Weights of a small mixture-of-experts language model, trained from scratch on English Wikipedia.
Size: 9 layers, 66M parameters.
Experts: 96 experts in each of 7 layers, 48 ReGLU neurons an expert, a softmax router.
Below are experts of layer 3 (counted from 0) of a mixture-of-experts language model. Rows are named router (the router's row for the expert), gate (a neuron's input weights, with its number), up (a neuron's input weights, with its number) and show model dimensions 0-255. Each number is 50 + 12 x the weight over its row's rms, rounded and kept within 0 to 99.
After each expert's rows: "mostly gets" lists some tokens that are sent to it at least half of the time. This comes from a sample of Wikipedia text that the model never trained on.

# expert 31
router:52 26 28 55 34 42 57 34 52 61 65 71 52 61 69 23 46 50 33 69 55 42 52 48 54 62 32 54 51 49 61 46 43 63 49 38 59 31 60 63 50 45 34 84 43 48 49 44 47 54 43 63 47 35 59 51 57 60 65 31 51 57 42 46 45 50 34 52 45 41 42 48 70 59 60 49 51 48 49 78 82 35 49 58 64 45 47 59 48 34 61 35 58 59 28 61 53 61 59 46 59 47 50 47 53 74 44 65 42 62 63 50 54 44 15 30 58 50 59 46 43 51 50 62 41 60 54 42 39 52 52 53 44 41 66 43 83 59 47 24 44 28 59 57 28 61 28 43 42 42 23 35 63 54 61 35 36 35 48 43 50 60 50 48 65 55 36 35 32 37 59 37 40 49 48 34 30 41 57 51 58 40 43 50 37 58 65 64 50 65 60 36 47 67 70 49 64 52 53 40 52 47 46 51 27 49 39 36 54 68 41 55 63 80 46 40 40 59 67 59 60 35 41 25 60 62 50 65 39 50 42 34 59 49 46 72 48 66 45 28 40 26 49 67 61 41 45 45 59 50 34 47 49 60 41 53
gate0:46 35 47 51 66 58 49 61 30 42 22 64 53 45 44 66 46 22 45 57 48 55 51 30 63 37 37 68 41 45 48 51 21 46 62 43 62 50 65 60 50 15 45 62 48 50 59 30 48 75 36 56 52 59 50 54 41 32 37 62 39 48 60 45 53 75 62 49 52 53 47 72 37 52 63 40 24 55 54 52 45 68 35 37 49 35 21 42 56 47 47 55 54 61 54 31 52 45 46 37 53 71 76 55 40 50 55 72 32 23 51 67 54 66 66 58 72 45 48 52 50 34 69 41 53 38 47 66 50 67 42 29 56 47 66 69 47 44 37 50 44 41 51 30 55 44 50 47 39 44 72 40 41 55 51 45 54 52 51 49 61 56 30 51 56 84 51 46 37 54 55 37 49 64 50 64 61 47 41 41 54 66 60 49 77 47 54 49 52 45 45 66 67 47 48 41 52 59 43 77 65 70 50 53 39 50 37 62 57 58 54 46 34 48 32 59 47 26 44 70 84 47 60 45 44 53 51 49 54 52 41 53 57 54 51 38 60 57 40 36 48 50 23 53 65 66 49 31 49 34 33 31 50 48 54 35
up0:51 58 57 31 47 41 48 32 48 44 77 39 40 63 33 38 52 68 43 42 48 57 36 63 49 57 48 33 54 47 54 60 68 69 39 53 61 62 36 27 36 53 63 56 53 47 53 60 68 45 45 50 32 38 36 39 42 61 65 59 52 56 48 65 42 49 43 40 57 38 65 26 48 52 51 69 71 24 55 41 51 33 84 66 59 71 74 58 46 44 48 25 55 33 52 62 54 77 55 60 45 43 36 52 48 37 46 34 76 45 49 35 41 45 54 44 63 48 48 47 55 46 36 49 49 53 47 21 55 50 51 57 46 38 22 43 59 57 56 69 67 68 49 42 54 51 38 58 62 58 45 56 56 48 54 63 47 60 47 51 32 46 66 30 40 39 65 55 76 53 44 57 59 53 38 40 45 51 69 35 64 60 67 51 51 70 54 50 40 38 49 31 29 53 43 48 55 35 54 20 53 56 41 43 57 46 56 47 33 55 57 67 65 63 54 60 61 48 37 55 27 42 20 83 48 49 61 45 40 52 69 34 57 34 52 47 53 55 52 62 41 52 78 41 40 43 38 60 50 74 55 51 41 61 62 31
mostly gets: " for", " into", " between", " during", " after", " on"

# expert 52
router:56 52 37 44 59 52 67 49 46 56 64 58 41 51 47 53 53 54 45 57 62 56 65 53 40 48 60 49 38 47 50 55 48 54 38 55 56 54 62 62 53 32 31 62 32 57 59 33 50 45 46 59 28 53 65 45 49 47 48 41 54 74 40 58 55 44 38 64 42 36 60 55 43 64 59 42 58 52 45 49 63 44 44 52 56 40 51 53 61 43 68 47 81 74 43 50 59 58 43 56 52 46 31 52 53 46 42 62 48 58 56 62 61 49 45 42 70 31 66 40 55 48 52 66 36 59 52 55 51 47 33 31 34 25 55 37 43 27 52 46 42 31 70 68 37 45 42 51 63 55 44 25 56 58 85 42 43 46 57 48 66 63 41 34 48 48 34 56 24 56 47 30 47 28 48 54 38 49 73 66 46 44 19 33 35 63 62 88 54 65 54 42 53 60 45 60 54 54 63 39 28 58 24 39 38 73 53 46 45 55 48 54 55 91 57 60 43 57 71 59 71 34 43 32 54 53 52 52 14 45 46 57 55 46 51 53 57 58 20 34 45 37 62 61 49 34 45 53 59 33 50 37 28 66 39 56
gate0:42 65 35 45 51 35 54 79 51 34 51 55 58 55 42 50 82 60 35 52 38 39 54 31 52 29 65 50 64 65 47 52 64 63 62 54 74 50 71 41 36 57 35 52 55 24 19 53 52 42 46 57 52 74 43 38 48 49 64 64 72 45 38 50 34 52 48 52 38 36 59 50 39 42 43 34 46 60 44 35 59 52 21 61 40 44 48 42 58 60 44 78 53 55 51 39 61 44 50 49 55 37 56 64 45 42 60 58 69 60 55 53 46 40 47 60 45 43 31 65 36 62 48 51 43 67 79 35 39 65 54 58 41 20 65 30 57 55 41 42 61 53 48 87 55 23 67 53 49 57 48 65 49 61 43 51 48 55 49 40 41 37 40 49 52 46 64 41 45 80 50 39 62 43 47 38 66 69 50 43 57 53 45 74 47 32 65 57 58 40 50 48 43 37 63 45 60 33 41 44 46 41 45 37 48 30 48 25 61 60 53 50 43 66 65 47 65 50 54 71 64 38 59 48 30 55 39 39 52 36 55 48 47 68 23 37 60 43 45 65 44 54 58 43 40 64 34 45 72 27 49 49 55 45 60 38
up0:39 51 56 69 48 44 55 31 45 50 48 19 61 47 47 60 55 27 58 29 58 47 55 82 40 64 24 22 51 57 37 35 38 33 41 52 37 59 41 60 51 50 67 34 45 62 75 49 54 57 51 49 65 28 55 57 70 47 53 48 45 49 58 54 59 37 69 62 45 38 24 53 51 33 41 66 59 50 51 35 43 50 56 54 60 67 50 46 61 26 40 52 51 49 33 42 69 54 51 53 29 58 39 44 51 57 53 47 68 37 65 73 58 67 46 35 27 52 40 46 47 65 52 42 49 37 52 65 67 41 38 58 56 64 36 68 46 54 72 47 36 54 63 50 54 64 42 54 49 40 55 50 69 38 56 53 52 49 51 58 52 53 57 37 57 62 75 29 73 25 52 34 35 53 74 28 48 48 62 61 35 37 65 60 38 40 33 42 53 58 60 63 56 47 68 45 31 62 53 48 35 41 35 55 60 56 54 53 43 41 37 59 48 48 29 71 47 53 35 53 40 41 23 40 64 34 46 66 60 74 56 53 54 38 61 50 52 44 55 37 63 41 50 63 58 46 55 60 45 62 69 46 86 47 55 44
mostly gets: " three", " many", " one", " several", " four", " two"

# expert 22
router:51 55 48 40 49 39 55 40 35 56 61 51 50 65 50 47 50 49 31 52 62 26 56 51 51 57 36 35 28 30 51 44 53 59 56 49 75 38 65 50 62 40 42 56 51 47 63 46 56 54 41 45 32 47 65 45 43 56 57 36 58 51 38 53 47 30 35 47 54 33 66 52 55 59 54 56 52 56 39 61 73 33 52 62 61 32 27 69 51 31 60 44 69 66 40 48 58 66 50 38 62 49 49 41 60 70 30 48 37 69 43 76 52 43 40 54 63 47 58 42 37 47 31 48 54 47 40 48 49 38 44 44 34 32 48 34 54 43 49 37 35 45 53 54 37 66 49 59 63 50 27 56 71 58 62 52 46 51 66 38 60 87 36 35 46 45 48 39 51 46 64 42 44 41 49 45 32 23 61 57 58 57 33 57 41 61 58 54 66 57 77 52 33 56 52 47 55 62 71 55 42 81 46 42 54 59 60 56 43 53 34 56 82 41 65 56 44 74 52 62 44 45 35 49 59 71 53 70 35 43 47 33 74 39 72 45 38 57 46 51 37 27 67 40 72 24 48 49 47 26 60 36 54 37 40 68
gate1:56 54 61 59 49 51 36 70 36 37 36 46 52 65 67 41 79 56 93 45 53 62 31 37 60 70 52 51 64 48 69 47 41 46 33 56 64 42 34 42 52 48 43 52 42 48 47 70 69 49 49 69 27 49 59 29 69 45 51 50 42 40 58 45 50 52 78 35 57 25 53 54 56 52 51 48 59 35 50 45 40 58 58 53 47 20 47 37 47 35 52 64 26 53 56 59 57 43 45 37 84 52 50 65 46 57 46 42 44 57 48 58 46 44 45 62 73 46 40 45 35 43 45 52 54 55 38 64 29 57 59 56 41 49 53 38 32 38 51 33 49 48 49 13 47 53 48 41 44 58 69 67 31 67 59 70 46 49 58 44 60 48 44 48 47 46 49 24 64 35 63 50 49 42 49 72 52 67 31 44 36 51 50 59 51 38 44 37 43 36 49 53 48 49 53 59 56 58 52 33 40 41 54 63 39 61 20 78 70 50 52 53 44 39 51 29 63 51 56 60 32 41 43 64 28 49 44 40 54 27 60 34 57 34 47 68 37 49 56 43 47 86 37 67 38 57 64 44 51 53 39 45 52 50 50 49
up1:51 46 40 35 35 57 35 62 56 39 58 59 39 55 25 63 48 53 40 37 45 48 53 45 60 55 59 65 63 72 70 37 48 50 40 34 32 37 64 31 56 53 34 59 54 61 39 52 26 43 45 56 40 41 70 41 43 50 66 37 55 29 42 48 64 67 60 70 24 54 29 55 70 45 41 73 67 40 56 49 52 36 46 48 43 73 57 31 49 57 29 36 42 60 52 56 40 43 66 66 48 48 59 68 46 59 43 59 33 39 39 44 68 35 39 47 55 62 42 24 62 50 64 46 44 61 64 60 60 69 52 49 65 55 44 32 47 56 45 41 36 54 52 37 47 43 48 50 62 71 53 45 63 29 58 40 24 65 44 52 69 44 79 60 69 53 37 45 47 63 62 48 42 38 71 50 68 72 41 48 51 43 63 49 30 41 43 62 50 35 41 43 58 60 43 32 62 48 62 57 65 36 61 61 51 53 44 51 42 61 53 14 42 22 57 50 38 48 49 74 58 57 70 32 67 35 53 55 41 48 46 61 31 48 49 49 41 45 42 51 33 58 47 41 39 47 65 55 56 63 52 53 38 85 55 45
mostly gets: " Jean", " David", " Ivan", " Chris", " George", " Gary"

# expert 81
router:48 49 42 36 61 29 56 29 36 47 51 49 40 64 45 52 43 55 45 51 58 35 49 62 48 54 38 25 38 36 51 50 66 56 39 54 62 41 72 59 68 39 51 50 50 39 62 56 57 63 48 52 35 51 76 48 41 59 45 27 53 58 54 56 46 25 36 51 30 31 64 40 42 44 43 48 61 59 37 56 58 33 45 63 57 44 29 72 60 28 43 38 63 73 56 36 58 70 48 36 61 41 46 16 50 69 42 52 53 76 49 49 67 39 37 55 61 42 63 31 34 50 40 52 51 55 30 54 48 42 43 36 33 41 48 41 38 48 56 42 41 45 60 51 39 46 45 54 52 53 39 50 68 47 75 60 32 31 59 40 56 74 47 54 48 50 44 36 44 49 70 42 54 48 38 41 32 29 62 61 51 41 38 46 49 63 71 50 69 79 69 43 38 60 50 55 68 67 60 29 56 83 42 38 60 81 58 51 49 62 46 50 60 52 52 51 37 72 61 77 56 40 36 55 49 59 53 60 43 48 48 39 65 32 62 54 46 66 36 52 47 43 63 52 63 49 45 60 51 13 50 33 56 51 51 60
gate0:40 69 65 45 55 47 62 48 55 30 29 45 64 40 46 53 29 37 39 71 66 73 30 67 46 36 55 48 40 64 44 61 48 39 49 52 57 33 40 67 63 43 69 48 34 52 48 44 52 52 52 36 74 56 46 62 53 59 43 36 55 73 36 73 30 45 76 30 47 40 57 24 45 55 50 63 41 49 53 57 66 44 44 37 38 70 72 57 48 27 54 47 48 48 18 56 47 56 63 51 60 47 35 59 35 46 43 49 44 42 30 49 35 56 42 49 56 60 49 71 57 36 47 50 34 52 47 54 67 42 33 45 58 58 83 69 45 58 58 75 51 58 61 53 43 64 44 49 41 39 48 44 72 56 42 53 45 51 54 49 53 24 64 60 30 48 63 45 69 44 61 45 55 77 45 66 47 69 32 62 69 42 64 49 41 46 54 29 52 70 49 54 45 61 59 62 45 31 40 53 33 62 32 46 30 44 73 56 65 31 49 57 42 47 55 40 50 39 43 50 24 42 38 65 63 49 32 47 38 59 54 58 30 55 52 55 41 46 42 50 36 54 61 46 72 64 50 66 53 70 53 65 43 42 35 49
up0:67 35 33 62 22 59 58 79 57 71 49 39 55 56 20 37 77 35 61 62 75 44 43 64 48 55 60 37 72 35 32 45 74 46 62 45 48 59 45 50 36 43 37 68 63 53 70 48 37 39 56 67 26 63 42 50 51 50 46 52 58 37 51 81 72 41 46 51 49 49 53 60 44 61 57 38 58 67 42 49 43 57 58 55 40 38 46 36 65 57 44 47 63 34 64 53 63 36 31 58 45 63 58 54 53 60 48 36 40 59 73 51 61 32 53 67 63 31 47 41 33 49 50 47 48 41 65 54 56 48 54 45 59 41 62 53 57 36 56 37 41 44 41 48 64 44 48 45 48 68 69 40 39 52 27 51 62 28 55 57 59 47 32 24 39 38 39 51 18 59 49 59 50 38 51 66 61 66 40 53 41 47 44 53 41 42 45 65 58 40 38 47 57 41 23 38 49 58 52 38 56 37 73 52 53 60 57 67 37 44 71 34 58 62 39 53 38 45 46 41 60 60 67 33 46 50 48 58 52 46 51 44 59 46 44 41 36 63 45 41 33 52 68 52 55 28 56 85 47 24 54 46 58 55 67 62
mostly gets: " School", " Cup", " Championships", " Racing", " Street", " River"

# expert 10
router:63 30 33 33 36 50 55 24 49 53 60 70 43 46 68 24 54 63 40 69 59 39 57 48 45 56 39 47 37 51 56 37 48 67 38 22 60 47 57 58 54 31 42 65 38 40 45 53 66 68 47 69 39 44 53 42 53 76 51 35 63 51 49 45 48 45 51 55 43 41 45 46 66 51 56 40 47 32 50 67 61 51 39 46 62 37 50 69 39 31 59 26 65 66 39 67 61 64 66 38 59 51 48 43 44 73 39 63 42 64 56 61 70 51 29 19 67 52 58 50 32 53 52 57 45 50 52 54 37 52 47 54 42 38 65 51 68 63 50 42 42 42 62 47 38 66 29 34 52 58 34 35 65 66 55 50 44 29 44 42 53 63 23 52 50 58 46 45 45 21 69 31 40 55 42 28 36 47 59 59 61 25 39 41 26 53 57 51 57 66 57 35 39 76 55 67 58 65 60 29 39 52 59 49 40 60 43 37 53 69 39 45 55 72 44 49 46 49 65 54 55 30 48 30 53 53 63 55 42 46 48 47 65 61 46 80 37 65 38 32 50 31 55 53 69 56 48 48 55 50 44 33 53 56 42 52
gate0:42 40 60 52 33 45 55 47 72 59 44 45 44 53 65 51 61 46 33 40 40 37 55 50 77 49 38 57 36 37 10 56 31 46 45 44 63 73 64 48 53 45 42 21 30 52 47 75 55 59 60 49 62 41 38 60 51 57 27 46 45 43 46 50 61 44 43 31 41 40 69 58 36 72 51 50 39 57 51 64 52 42 48 40 46 55 55 55 25 32 45 48 64 45 37 61 60 31 47 39 54 62 74 62 70 73 43 56 46 65 58 32 56 65 49 50 50 56 46 50 65 56 25 73 63 35 54 34 43 46 40 58 69 66 70 40 62 51 59 53 58 60 71 42 63 56 64 58 61 35 44 45 72 66 63 66 47 45 49 63 53 53 55 63 58 55 51 76 28 40 47 58 60 56 39 53 38 35 38 41 60 30 39 20 52 32 49 42 39 61 73 37 58 61 41 55 61 54 47 49 48 59 53 40 45 45 63 48 56 54 48 36 42 56 52 44 60 59 56 48 34 47 51 23 43 53 37 27 46 37 45 68 58 62 23 68 59 66 39 59 47 42 54 33 49 40 39 36 52 63 69 59 72 46 47 38
up0:73 45 45 56 54 55 37 82 33 39 50 70 43 51 45 34 49 55 48 42 63 72 50 65 53 57 56 67 55 53 51 32 47 47 56 42 40 37 36 45 52 44 46 76 23 56 65 58 66 49 34 53 53 36 34 49 39 54 55 43 67 38 62 68 58 44 66 64 46 44 72 35 58 54 61 62 54 59 53 42 44 51 42 59 71 46 49 66 65 84 48 37 39 55 47 43 43 41 43 43 53 40 60 37 47 38 34 39 54 43 43 62 66 43 43 36 72 48 41 63 54 68 54 36 64 48 70 41 83 43 37 58 42 55 61 56 55 33 36 68 54 38 48 53 48 25 24 40 59 57 63 60 49 45 29 47 49 59 57 33 51 50 47 58 31 55 55 57 56 50 50 60 54 37 46 31 60 69 52 40 32 62 47 58 54 48 36 53 53 44 36 55 52 26 53 46 42 70 58 49 46 50 54 51 70 47 39 67 40 45 39 67 61 60 36 37 38 44 48 56 59 72 31 47 50 39 50 55 55 36 52 47 47 44 42 15 74 51 42 53 51 42 15 60 56 67 56 54 35 49 20 59 32 53 35 80
mostly gets: " where", " for", " with", " After", " between", " after"

# expert 12
router:54 53 50 39 55 43 58 29 43 59 58 54 48 65 52 39 53 58 43 64 62 32 51 53 56 64 28 23 47 35 60 32 65 63 44 48 62 35 59 33 50 48 49 58 48 37 62 61 59 76 45 57 37 54 50 39 44 58 39 28 67 58 39 45 54 35 30 51 59 42 65 44 58 59 44 47 60 62 29 58 71 30 44 57 70 18 36 55 55 45 51 39 58 66 45 55 55 58 62 32 66 41 50 31 54 83 30 47 43 57 45 78 71 42 41 46 61 49 68 34 43 49 25 51 49 52 44 51 39 45 50 38 38 44 50 22 45 39 51 45 38 31 60 66 36 56 49 44 60 51 40 45 61 57 68 37 49 41 61 51 65 67 39 41 47 43 40 40 46 34 56 45 48 41 44 53 40 38 63 48 54 49 32 46 55 51 57 48 64 61 73 59 28 68 60 45 52 63 54 52 50 89 58 51 44 73 53 51 58 53 40 54 75 48 68 34 49 68 54 62 58 49 37 44 55 64 55 54 41 31 47 29 53 48 61 41 61 63 37 52 40 38 72 43 58 41 60 62 38 19 55 17 53 52 34 62
gate0:58 47 59 60 48 22 75 44 37 44 50 51 57 54 44 39 77 46 45 66 44 52 59 54 53 60 75 67 51 59 54 45 63 52 51 69 47 41 49 33 53 47 33 48 37 52 61 46 55 42 60 59 42 59 43 58 62 37 43 37 51 66 73 71 48 79 49 60 37 38 49 57 54 84 29 49 51 32 56 57 33 44 80 57 54 64 49 47 34 63 43 69 58 56 47 43 58 70 45 56 63 38 53 37 52 41 51 44 39 54 48 37 32 34 33 61 38 70 40 38 32 32 52 54 45 30 38 60 53 35 45 51 64 51 49 46 49 41 48 50 33 50 48 61 35 48 37 49 39 52 69 61 59 56 44 53 63 53 37 40 29 17 33 31 71 57 36 25 48 60 69 42 40 34 76 58 58 57 50 46 33 27 36 55 42 71 34 54 48 23 43 39 58 45 54 37 62 30 46 36 56 52 58 63 36 73 35 60 42 54 51 54 36 60 47 43 28 52 53 43 55 44 52 57 59 65 37 63 46 54 62 59 49 55 67 47 48 50 34 68 52 50 47 43 61 34 32 57 47 62 33 24 36 50 45 65
up0:70 33 49 54 54 60 66 76 35 50 63 65 47 46 40 58 47 34 59 34 52 70 42 38 40 43 31 52 46 57 64 67 69 71 51 21 39 55 64 59 51 53 76 38 36 54 57 52 58 53 53 45 36 38 52 45 34 34 50 45 54 50 64 50 53 37 68 47 43 54 43 58 49 75 80 51 62 45 63 40 38 53 58 70 41 62 76 49 60 53 42 68 75 39 53 31 41 34 42 74 58 61 39 45 30 57 45 58 61 58 45 42 49 55 36 39 44 45 53 46 39 62 42 54 35 53 58 47 58 47 67 38 66 61 47 48 55 69 45 43 54 43 49 51 62 60 32 59 40 23 56 28 56 65 46 26 57 48 54 66 62 41 42 56 55 60 36 50 60 58 32 20 64 45 54 30 59 61 54 45 33 58 45 46 65 58 48 66 46 60 45 40 71 37 23 61 66 39 62 45 59 44 37 38 55 57 62 33 61 58 40 50 35 45 55 54 62 40 51 55 72 38 42 43 47 56 42 44 58 57 40 31 72 66 29 57 62 50 47 31 61 47 46 67 52 40 46 20 44 36 60 52 80 68 52 50
mostly gets: " Chris", " Labour", " Foreign", " Marine", " Social", " Gary"

# expert 66
router:54 23 30 57 40 57 60 43 51 56 71 76 55 71 52 33 47 55 31 67 65 38 56 52 47 57 40 42 48 50 55 38 46 58 51 38 59 37 74 72 61 39 45 77 28 45 45 49 43 69 52 66 53 45 57 48 54 56 50 25 67 56 34 50 38 38 36 58 52 44 41 53 66 55 61 36 48 47 48 68 69 39 45 42 52 41 45 65 47 31 50 35 57 66 29 59 53 68 72 44 64 47 40 47 53 80 41 68 45 70 63 48 54 51 22 18 67 48 53 60 38 50 57 67 49 53 46 57 34 42 45 55 40 34 67 44 62 67 55 40 47 26 59 65 33 52 30 31 44 45 22 40 63 68 53 47 33 38 58 39 60 58 38 51 53 44 42 40 28 40 58 46 40 59 40 39 32 49 43 48 49 35 51 46 34 58 73 43 55 67 66 32 37 64 59 56 57 61 61 45 45 51 52 63 43 44 44 35 44 59 40 57 67 74 65 46 46 63 56 60 66 30 47 27 56 57 36 51 38 49 44 39 59 46 47 59 40 59 47 28 40 23 49 59 66 43 42 47 60 43 46 37 47 59 44 56
gate0:48 49 48 51 53 64 65 35 63 69 55 72 53 44 51 40 61 48 53 62 71 54 50 45 65 70 49 44 34 42 44 73 53 71 53 71 62 32 63 48 53 43 33 35 54 60 46 42 66 45 53 44 53 42 44 59 51 53 50 54 38 33 53 56 30 54 66 48 34 44 72 47 64 35 45 42 54 66 48 60 44 50 37 26 43 41 34 56 26 65 52 46 62 63 48 41 60 50 42 68 49 66 44 43 44 35 36 43 50 51 51 47 60 86 58 50 48 38 50 40 51 28 46 44 42 51 41 33 50 70 43 33 54 61 67 41 42 35 54 58 49 63 65 51 54 57 74 54 61 52 52 59 53 56 33 40 24 41 42 43 33 65 56 31 62 58 72 45 53 40 59 51 65 64 41 29 43 58 46 49 64 58 47 43 66 65 54 31 50 68 55 57 62 70 51 60 44 42 63 46 29 53 63 26 47 71 80 60 52 42 36 58 57 56 60 65 69 90 50 53 50 40 46 49 33 56 42 11 60 49 57 47 40 72 48 37 53 35 42 38 59 53 29 64 35 58 58 45 20 52 43 48 37 42 48 54
up0:45 50 54 51 44 75 59 29 45 56 61 60 49 56 52 34 52 54 47 63 43 48 52 47 76 58 51 47 56 41 50 74 36 57 48 56 71 42 48 58 62 42 50 32 44 54 55 32 60 47 50 33 42 38 41 68 54 78 52 61 59 33 45 39 43 43 66 42 43 52 72 46 61 37 36 35 62 52 46 77 55 40 28 39 45 33 39 53 37 84 65 49 67 80 49 33 53 48 45 49 55 63 45 49 58 56 43 56 38 38 55 38 77 72 58 38 35 53 43 58 58 32 45 39 50 37 34 33 45 65 47 31 52 37 60 57 42 33 43 56 55 52 59 50 49 55 53 36 66 62 31 43 44 51 56 35 28 39 48 58 41 68 50 47 57 72 71 47 51 47 69 74 68 60 52 31 55 64 41 30 69 50 55 49 59 55 68 23 34 55 47 70 47 59 55 65 54 42 63 57 58 52 53 28 60 66 79 64 55 55 40 49 37 52 56 56 78 67 40 48 36 37 50 33 46 48 49 15 65 57 41 39 51 56 55 52 44 51 52 40 63 56 33 65 24 53 45 44 37 59 47 43 37 56 45 61
mostly gets: " in", " at", " from", " on", " between", " for"

# expert 75
router:57 51 36 50 69 62 62 35 45 59 69 58 55 53 58 49 53 55 45 57 48 51 49 45 43 60 36 51 42 47 68 41 66 54 48 51 56 42 51 57 70 50 44 54 44 51 56 47 58 64 50 36 44 49 52 42 39 58 51 25 67 51 50 68 30 36 41 81 42 50 61 36 46 60 63 51 45 58 51 43 55 44 44 59 45 29 42 62 64 27 65 37 59 68 29 58 71 51 57 57 59 49 50 38 60 53 28 48 46 63 64 63 57 58 52 38 74 53 60 48 38 49 17 62 49 75 45 47 43 49 43 39 34 41 52 37 66 40 44 44 32 28 51 48 35 47 36 52 51 56 35 39 87 51 84 46 48 37 64 53 57 69 34 49 59 33 27 45 30 40 54 27 39 26 38 50 42 36 53 59 44 39 43 36 36 54 57 63 79 54 54 54 42 70 51 48 60 47 63 44 44 52 29 45 44 63 66 45 52 67 35 51 64 61 39 65 34 61 64 61 72 38 56 27 51 59 52 52 36 51 29 58 66 51 49 72 54 53 43 34 47 47 55 62 52 29 53 74 56 44 21 39 47 64 35 67
gate0:50 53 51 36 67 49 31 63 45 59 65 53 41 57 51 48 81 56 39 66 47 46 28 56 42 43 59 42 55 53 46 59 45 46 52 62 49 26 63 51 60 60 36 46 38 44 41 47 52 48 53 75 69 43 59 85 65 53 61 50 56 74 65 45 27 61 49 52 48 62 29 49 34 54 52 62 44 42 34 77 49 65 38 62 35 38 59 52 68 66 59 44 46 56 81 55 50 48 53 36 57 20 50 48 45 18 44 71 55 55 50 71 55 56 64 55 37 58 46 50 60 42 67 52 81 42 46 45 33 74 54 48 51 42 55 59 56 39 28 38 59 38 59 54 65 41 53 64 54 47 63 60 45 41 53 72 49 21 52 61 44 53 43 49 21 37 19 26 54 61 58 47 37 52 56 54 38 49 32 53 48 64 50 40 46 46 66 29 41 56 40 38 58 35 67 54 28 50 46 39 55 56 35 61 39 59 48 37 71 27 44 52 54 46 59 58 42 42 55 27 46 36 61 46 49 56 67 55 41 56 35 57 80 44 54 39 49 37 64 40 58 62 54 40 43 34 53 53 53 57 34 54 44 51 52 37
up0:46 50 45 67 41 46 66 40 59 35 33 48 52 38 52 57 18 48 53 48 53 48 68 46 51 52 50 65 48 46 54 37 45 55 53 31 55 72 31 45 45 46 71 50 70 56 63 52 49 51 57 42 29 64 43 22 41 46 37 54 43 33 29 45 73 38 63 53 44 39 69 44 63 50 44 42 48 57 63 28 41 41 61 33 67 56 54 48 42 31 37 48 56 50 25 32 51 55 48 68 39 69 49 40 49 84 53 22 49 33 47 41 58 39 36 35 59 42 57 48 53 53 42 57 37 50 45 58 73 26 50 44 50 56 36 51 33 65 75 63 48 49 42 52 42 55 40 35 46 43 41 39 52 55 55 23 55 73 55 38 47 56 49 53 71 63 79 74 57 38 42 54 72 49 44 47 62 59 73 49 45 30 49 55 53 53 25 68 58 33 56 54 38 75 41 48 69 54 60 65 39 53 71 38 71 50 44 55 28 58 61 52 41 49 44 45 57 53 46 71 53 68 41 55 43 37 30 50 51 42 57 51 25 64 46 65 47 57 35 73 44 35 52 72 54 62 51 42 35 47 62 46 58 42 43 60
mostly gets: "In", "On", " DF", " MF", "From", " $"

# expert 77
router:53 46 53 38 48 51 70 39 37 52 61 63 40 68 61 45 53 52 41 48 68 34 52 39 49 43 35 27 40 34 68 45 56 56 47 47 62 40 52 34 54 50 36 67 45 38 57 48 59 62 50 55 43 40 68 55 45 57 54 33 56 57 47 53 51 43 26 47 46 36 65 54 52 63 58 26 52 67 50 48 63 43 48 64 47 29 27 63 71 43 61 27 64 61 38 49 63 45 42 43 66 44 52 43 59 70 29 56 43 58 55 73 55 44 41 51 51 56 64 47 30 42 29 45 53 51 38 52 42 52 44 47 31 47 46 19 70 31 49 40 38 38 64 61 37 59 57 46 69 36 24 49 74 56 68 46 42 29 60 47 66 85 54 35 64 46 42 48 33 40 76 42 57 33 50 44 51 27 61 56 47 47 42 39 42 61 58 56 49 58 66 46 44 65 53 58 55 50 62 54 38 66 40 45 49 65 63 44 45 51 34 68 67 47 60 49 48 70 62 58 49 49 44 49 62 70 50 76 32 56 43 42 68 33 63 51 50 52 51 40 33 39 64 38 68 11 54 58 49 24 47 24 59 43 34 66
gate0:56 26 58 60 19 53 51 65 52 43 49 27 64 46 46 51 47 46 53 42 17 54 69 48 82 59 54 77 49 50 43 76 46 62 54 53 43 47 58 54 64 44 48 46 45 61 44 48 53 16 37 57 37 51 67 45 39 46 53 51 43 37 57 49 44 67 64 68 57 54 50 62 51 36 42 60 76 50 47 65 56 52 62 70 34 47 59 31 51 68 47 56 40 42 37 49 49 59 42 56 34 70 45 52 31 24 55 39 39 53 58 36 51 52 51 46 44 48 32 53 52 54 37 48 57 46 60 76 52 57 57 48 68 45 49 50 43 63 28 23 62 59 36 53 70 38 35 51 43 54 57 30 40 55 75 36 48 80 38 55 45 39 54 59 63 60 56 53 56 47 63 60 44 37 62 51 66 57 49 13 55 50 59 31 19 37 55 57 58 36 37 38 53 57 26 35 53 49 56 42 74 42 64 28 85 41 37 27 71 52 34 48 44 47 45 48 38 45 54 53 55 69 40 59 59 35 58 46 49 44 49 38 43 52 58 49 55 41 52 57 40 52 57 49 67 37 56 45 38 58 46 62 48 59 46 56
up0:58 29 49 55 23 62 37 50 50 29 50 39 32 53 58 68 49 57 51 51 43 63 61 44 84 63 65 69 61 58 45 71 47 46 40 41 47 56 45 58 74 45 52 54 58 62 30 42 54 39 55 53 28 42 64 58 38 57 58 48 51 34 57 55 45 70 56 77 55 65 68 58 57 26 36 43 75 34 42 59 43 41 72 63 49 36 56 34 53 61 49 61 30 35 35 53 37 64 54 39 55 60 48 50 33 53 56 36 39 53 58 40 40 56 55 22 53 51 32 53 78 53 39 41 64 49 59 67 55 49 61 36 56 44 35 43 31 58 26 38 58 47 51 49 57 36 29 51 48 59 50 35 52 44 61 39 46 71 26 41 57 35 58 66 74 50 48 55 53 41 40 65 46 50 58 55 63 51 62 27 39 52 59 32 24 36 51 61 53 34 39 52 47 37 53 40 68 60 49 43 70 44 38 53 61 47 52 26 57 51 41 54 36 38 56 33 33 39 68 63 55 75 40 65 38 45 69 40 54 46 56 32 43 39 64 67 74 36 43 64 53 66 47 49 48 48 45 58 31 50 44 67 44 58 40 50
mostly gets: " Mc", " Ren", " La", " Monica", " Gro", " Forbes"